config.toml
num_hidden_layers = 10
d_shared_expert = 0
hidden_act = "clamped_swiglu"
balance_loss = 0.000988
router_bias = true
norm = "rmsnorm"
optimizer = "muon_variant"
batch_tokens = 131072
dataset = "wikipedia_en"
Below are experts of layer 2 (counted from 0) of a mixture-of-experts language model. Rows are named router (the router's row for the expert), down (a neuron's output weights, with its number) and show model dimensions 224-335. Each number is 500 + 40 x the weight over its row's rms, rounded and kept within 0 to 999. Numbers have three digits each.
After each expert's rows: a language model's description of what the expert responds to. This comes from a sample of Wikipedia text that the model never trained on.

# expert 9
router:474550520614495501537438508508592481576470461475452555554448475482495524527565466471466588512546530531488460501493459557488545500495552530499504499515506526485530447539468500498570493556449477541502521401540528411490513573557501472461520527523515485541502465586394538490516567490434474438514510550560487541506515500524510438518559552494
down0:597594546539491491491482489557509521431494525554508470526492424507541487473509495482483552438531512494536546568467405489567506528494404586494558491493495523488517535513452508511492504539460520538473483516527479570524509471535465428529503462501524494527473585547595544532492464549502534625439543525465520448491564518499519487478558499505
down1:548498481470503494503463522512541501451503542462461444485474458521474500444559532422481479478488490432507531572564500499457530496516475533507487353505474536472507545400540491533445507536546534480438568567485419515493506555538485488518529490517435559521482524470542526564492474475558483522471495508516530530466477515551512520452469473528
down2:547540552526487439482492505566457466469479522552520437466540507500575526443469489513496522512472529510513554463517543500513408507414440401569509520523505543537517449548464497537509530431546469510524579456467472477560505491518510500471458469481383499506556463466502530436547466504462488469515563465436438475480502541504502494527528487481
down3:474567510478572457462562459505566553455534553497489517474515428467491455480521470525450548467582483485572502549538517523489492494441451381530517482481553536477563533497479469458441595566552502488496466523455450528438540472484451549517416501543542486526411467511541484537511531436516470534462462503497519505482525513495534499560575484489
down4:466417491374423454525464492515434489530511462443479580529521457540457474520521481479521550501467459475476492425585487463518505497446429557511464553487513510427477524541485528500419481467515517545475439420471481520552486519436539510495443516486587532498544531545535506493457483531522498475545528539535467498456528564537510571578484529536
down5:468526451477479539491422474484494499509495558572517500502554509488449527541470530535417513501485477491419528520490404514507490524437518470491513478478466491526517563479498445504488546523454525621485517503519505457527563522476547485524562499480563492502487488504513476531465483490423538490520487547512482528441488479525497512537447489449
It responds to: Possessive s, articles. Possessive s after an apostrophe, and the determiners the, The, his, its, plus not and did, mostly inside running prose.

# expert 8
router:468454560547477485488481573457580521485499480527501558524458508535455548540507470513451564569522450577552506483525454548502478543587560535465428472497582479503510510474449556518527492542503460546495588487456543395455538517521519527451555479528511523528492591550386471516533485504463559449497440557569527515489506508520475423508506567505
down0:423522416481521495500517432538460499448430548491497439505521475505500493568495571492529424531541493458562481490544530390465502500489471490459590548545468526512523515526484521498521588496455532518506517417550507482511476525510512513536497514496574480518508449538448425452460485481541537545489515538500484480411496486537453447458447534485
down1:544505512467414553499492507459538506503506486462537460464535559570588467504497492524537457499475500501465480514520563515500609487472479544552497520491491452505499479494474536434482557472551513500458504424544466496528506448519526472508529431530510512517492466515522511487540543496480462513474454437486516532504540510538434446459502528523
down2:498484510560480504516519453488480491503549505500515460542514488514480502543489546507534528510529523589446535498571579567429469497478525524545530470524541558520457516501487474533506489500459499549535449470410517507516482498478436492432419562538464489507474510485438527535594526514494484489534493564520504440553512482399558543550418509493
down3:565524462522528502511498501482546519460498462459566492480514466452494524488491544468526566515584539463522477502508497518404550490593427444479549494487503485600488503521526501458550469429532466479498511490482518434549481550524494551543513512500484514525461514490464569430510518474560523512568518449490493477462438540472536528497427515571
down4:569477479499481479464442537508523450496598484521525434448544479485449545544487500501527556499537431476506566472489494467506501481453528512535533537506476517460495562553506536496507511555565505534452463535474501458468455519534500484541508459486574501550518503528547564509525514515446528491531494482511434539522450518448419497526605406489
down5:476496459519426549480476518502419512502498421451443517468493536500454514539515457466400504535442529480472572459467519488445465432506526505589427428521432515413525477453497426482567470519472496503405481516441508549498515535492547514472443481483457493434545531524551504542502476542527458468492545462546489473502502524595487433503499451527
It responds to: Commas after intro phrases. Commas after dates or introductory phrases (In March 2004,), closing parentheses, table pipes after numbers, and word-final pieces like -ection, -ement.

# expert 3
router:441497494617504515484473483459533512545471474462443502470458455458526510581516462463509529533521571545477470511509464513467540468555550551498529535520527465438531486510455519483558443543487480484517512473521544455529576548580504460477510555479504550505501502585371543450532575479386530400467517452558491551535531474434534424557573533477
down0:479571515483425478475479519447416479504471528401541534510529525511481477473544505474556473506601503512597516524464451553496582448494558489446499475541533488560496538517495489530499456470495502514507518540499463519517519549520412534469561421472471480518478561529505532515563537495502540548489536514527514435535513507461499463529493534618
down1:531479532449424468442428510556465490494472509501538476510493476542535455529482531466471474516520527491576461501461550539485473461579542577484439549539554484478507526466503464560581487446407565526411523522529445528524541519440499435519475566492495463496475528464480455420440502529459498542522488552463510460530530491498449519533520433507
down2:584496456482504533475515472584484518400419485485539550447490472530503487536500520445429491542449578501442457500485451508449456481465487507462510553502442467393414471512481498466520440473454433510551495491520539511467460517398504528556472455504393529414513535474469464415478433514496536500606531480484487507486505494453517559474494546461
down3:523491513503469479451437487485479522496527508526568464491521512425422452527444517446491509535482551516505638450523505526416507470524524482444444486460421516544510542509498535421511487499520553510484467546476502513567521454511447523509513562510533483476499505528521493524476433501494449478534475558504535532471538541468524507546438521511
down4:604467523527472479488484471472525506532566449589529486445418576584462558474483489465518469491469534504424475501465455520579545512500450462519491493521488459493489476465458561484440466539525536487526494484431532429489480498464482468505503433589595494549534516453505523530510428542447537460541514504519522509462489474491514505487525486538
down5:533472579420498490509531582465485490461464559542469495508503501534441502522501513481530539543415525474425489535481505486452484528493491473484498481552440497543443525504560482540608536521416530486461493484465510506496451505431451453506465468454467512498538486478574529495541491380459485544465492514487534492517541482491415522439509472532
It responds to: Table cells, comparatives. Table pipes, line breaks and digits in infobox lists and tables, plus comparative and quantity words like more, less, following, every.

# expert 14
router:531548476536501516476469512535457545548479529488507457561445458472597500529549476489488550507520526469531544517526513605551499483492463527527490524486495578456501466520501519515456506544574487503458479479475493428494513501601507480503488543491479489521485529513493432399498548537541583498476501541506507565572531529506495443545465567496
down0:526506476509360516502566461502486433474486529517495489503483547531510503448559490537503485466515480541511531450494509477567527421483440510515525467538563485561470530466516472534485523544422488570452414588483440456497487461524534501515501518504571434437438506607473541459515479573436503525432498511462532500435433558512547473464541464473
down1:474456492581441523555520516477517462471531512466541505413608551412575535487442510523468498536541525516492495491546493517515471495451439464525508403484524500522460472532512474471448496556498493421535552478477491527484479471492532426524511507429401511525486515451546505515493502444415528477560451519468476425474452517428548511474493563501
down2:477442391515471562485487495482569527514496428507495410454543470488419466475460482537496519477480534480422510432469501536544479526479460487483509485483455491509508425522469515505514483441428593557441442545535506562533458472549546537477507451481459481536459546524469425514521522419545442516497473524505430480516450423459504561506493454546
down3:526506443467529549492510546473431529474511559513519516558527530531541426549587492500476496432549563497511513603461533514415538465513533468517555556482521502561514543471534504451435473507520557499506505505487501504508493482499512481469459532519513464447399492554453508523522512515491413530496507477477530491494451408552559435524468549514
down4:471381508491461484555518522448501529413538528535450434526537539563434453384429461432489511473493500535517500397494428451517476486499431549487549418544523484506547506502476478506425513487447545456538535529466462533430576469508507469495497472534541406507500511509512495547528424549523487537445545479449495431465476487512512525389446431488
down5:510545524545518473501584501412453521500541564425452498468527549500479430541531533515474504511505450472511447456492521526421513470497472573577499506462522443587543498493466539509540483455542492511498525576538468543474491484534501515554498571437455495534528445527549550577546535475486468548526542525542516474487510439545512501477434431493
It responds to: Word starts and table spaces. Blank cells and spaces before numbers in tables, plus first pieces of split words, such as disc-ourses, sol-ute, I-oan, C-eb-ales.

# expert 5
router:550572441464521473478537479569494491501523564418474519500539522483503437470456543523548482581485481516509492489457481636419475526525428566417528478501420504524542512490513491517498500484416475485537488475487481507518435532478526545595563511489512483437496486490508561597482584550479487444512483510430520500486485457506480472490524438517
down0:505563588479451434459506582495489556477523542529424526488578495436527499512489480511436472488475539489508513516481487580451555532439459493533508502461459488508485501487493499478482467507511447548573528584463471516573437473552439453563484555533456457497438494541531505494542516455491465462474495498465509437493491589494485471538557506513
down1:545488436407464440381556458475504465505498568519465501523600434528477490549502487536483520535493491524490474486437446462500557535495539560541492513549501448535526477443504497415469503530571477428468576537486485482524458516503454533497533503502541459541507438500548486484443514523462488564428532429590500564467443530551509486503483526460
down2:541438493410458483503510475487570532475445540505467533495503500505466490475446457444514492472457497436493503490462471533495553482506532545521529445460548533501490561535493505424588549473598456444439451543555404474508502452504484480489478445503493498508436547500531548521554509484476481533517536434507449535494501477527513461486482516491
down3:446440514481494445521514497469457413494550468466528451473429487505508494573520463476517551435505559492557531531561563424481467519488512437492530473549442530481492532557520516452519508526542584492497518547483525520521490481541475478506438452572486540541482522520500440529535495406488401575468450551509457507518517545467540487490505431525
down4:525531518498545493515527486466433473518506505527487487438440456551521470504468497542509556439521469474578494529403500419501533556493441434510541495473521524441456535461467490590535582465451525519464533458508551494468480526524484520524488484475533565478469494445410521454536484506500456536528491515576525507489474548427536479535488510506
down5:550450576553482484558476482522508547558457436531598516479435445541464531462465526484472428553539471518419560507441502508553451532506543568482538519400429445494520454489579511499521597416512522515561522535527500564509467521494563465561486437507476479432484547502501519479433499417431530493491545498490554481433464478512500486518588426455
It responds to: Table rows, word suffixes. Row-opening pipes and hyphens in tables, is/was after a subject, and word-final suffix pieces such as -ley, -ant, -uated, -ly.

# expert 2
router:503492493512457469581503524504553451521476510540527563537456505466516562477519456452517530485471549475536484429503561599539530481532604433383548448509491477474481503541519457487541554516486521445486540561557502405500484506514549489525474450492421511476510535472421420485483493549462484403466492452522460463489512503400502455465545534468
down0:576456544505459460484531559534563530539456465511499503484548521457453461473526459448475522509540546518484500440502564417487495423505497548485482567388516452496444541465488458492462486477525488549475511483504528569478491466578470546549442366514516396515505492512526494498444473458499451463497565479483534498529521429533494439530500413513
down1:505469547536533480458542488485468522482515483545486507482525474464431474564502519517585504517527564524498460490435431533487424521486495530522439585482537427498501517594492515523412502526556554488461509519486471477522511500500515544525485357528380506530447472523510502473473489457462552544444526495551495524506491520478463464487576592492
down2:468533495483484458516531441468560533536491568522520486486522515533501500560497532495474476548522508501470505452493517455501470502478501521549501509485509480516469533542545566583480469527553482514558498518528488506425486526451560505483460485496462460491495588521479524524466512454476526516563502509401528511552449460602485583468502461503
down3:517571534467469480494504460480467496486475495495515572492510555457505543547444507502484380465487495508503522478453455458537494546529574500534539508405459556551468496496526506543546468476488535493579572497495534540523541505512497462539486434557535460560534554495546500575439496505576526516480463563500477571462488554507429522526468518504
down4:567483507550500506510535490489479534526581582351505506471491461520545486409521545558494581460526482479492486446432510528560473536534440432500520459435489480537518508518495516548469506473478479477532439500490466537474464515483541448506517449441531462476497467519547498498520507460503494435434535450517549447533446521532521518498566504495
down5:452531566456510508489495529521479448501476484523447524437548503479464514470470505452452494549551504507536494505568488549446508505417523551526456526483538579555560451491456474538452518518498490516475473544549516510505517521441446579536470471508468490483588515510586497526538465492483499483553469475515453479534537456454464564513516474491
It responds to: Colons, pipes, separators. Colons after field labels or in times (Country:, 1:00), table pipes, commas, and short prepositions like in, of, with mid-sentence.

# expert 6
router:470479486526469491495472526464488535502489470471547479459507461446531538471593486447523569555477483484500494561510509603448479508525588501517390504469560509477520490536479530493521553579465526565553562470515478389504524525570475469421544464487490517571510577553423562495512564487491499430503460495509475529519489474526506437503472451501
down0:541509498505539509476444498494442556514491450444457473519519444519461444511489605547489504490446581484456505514482463454500544440491432438520586507454458534495508490494537451510448463444581505519483466540486481534505433364467497556461430509515455484401529498516489452485514483547473493477527522526500474477595486541480503550521451530486
down1:562504523462468504436451490517519464543443531511429441495534552464500538435493498501633515510501541470566476523534540492437509482502516483511579525530469464520527548491473470501521489592510537480509543518432488536485438484532522459452573532481547508449548569526528521468482574491492392480396492508561512452471512525484467536454534495511
down2:461506536462553457497522578437537446535522450466505515517501478538364624537447448546497482470534494516535523493478444456449441500440458590515468543546544505491446477466511478470490457493555494422468514528513545468520483494458530484539434495493484513511501478504551469487472507530495528498546557514459518431476454516519511412508448516549
down3:515511506515598458531546429501505523540513524507505521454540554623504412498487432462504463484533450476455516482469530447535524489508493536538513461464485500461475493525509541520463455491452526476439527504543448467568473542532437531518428530408441424470525489506456527519496440537429503568566575477466521471478494517546447485497522512475
down4:464548440506521506564522472476466456507502450492517463477503522543416514526514501458407536591485505555521537486520601544450541512520543524515446457465524413489558427484511532527473564512510503462447471440402481512496529610485553482506560539496540486483521512477511487526542500539429524459474504408513536531517527524487495506446469472492
down5:448455595499448478580540456524469554449420520544514428504469423475500572449502563530530562415492464495521457423525453548487446563430452537537501447484452554486582459514503458524511491487573517456431517640600487544558531469525533557528489463568484495482459469515550506494463486464478504497467525502471515531443474547585460538431513427460
It responds to: Function words, table names. Mid-sentence of, that, to, and, being, plus name starts inside sports and list tables, such as Branko, Bryan, Kingdom.

# expert 10
router:533540578548474482539487532529512458495529480515495492497465434565542494492495514529490502539532515517477433515493500613549535530532561489529484480499531470442447473444503494472563426605553513513537491478509495427525584517582504494432505532532526457559483493588393545449499447416592533530539497528516438517538510477470521536530511488502
down0:530501494499480550436526538485475467412544510524493453474608461526461496478513543515481481557516489463556518450522539528488492447485493497454592494492517539550544536471491514551532486597469490477572488497411538493456418560462508574450514394497450498443540430486517542475442505569499511529526542497498498465525464460448516514568524489494
down1:451472538529422507497485526423490497543487412448494504430534471474503496472513520520540503449486468514579501513465493449434455473532525484483499521515521465491483460480522581496474452450468452457468494546491520482488542508485579481511441490501518481539425497482522460465420600472484428468521475507510481494424415486571475465394513500524
down2:492501467579447459525525466558447510449498509538555506489500446512461487546520444516535475455493514518496424488502531479539467505585500558494491522488530511470451556529491436449492518536521510459470535446546495457544497445470464503439470506524551584482479503481532540451522525419485470540538479526493544441524498498508488526475486468482
down3:521492510467446576462436536454518502505533479487546544542545559477521517515507508601474463507510499458459469437543486514461536475458461514460636551485493496560498491530452500501419506533530476550514452521536466476488555430551515567522472447489528498448437552474532422468464413488515549459528563536487522458506445541537489504438496409513
down4:483510488474566473450545550485504515498570528559555480464440513545546542477504450468459486491474428478531519494467465505435504471503474513426531472510527495471468531480472481484507446391513432497522543493457456514550539570537487502519508492547492551527565494481468404516548553504541419519518451599558539521517486541538494498499533472466
down5:570495525479490498534506505515508523516481513535464460515588504485485488487517439531464579493535522467451476446512480492551439490499464517509521423432493532533509544488468499457480517498500501457500477543532497497449491536422569494469463486524484474533509514511489543506499580474436468464498476459569465466502503489455497524465520575456
It responds to: Name-internal word pieces. Middle pieces of foreign names and words (Taf-olla, Fush-igi, Dol-o), digits inside years and numeric ranges, and commas in lists.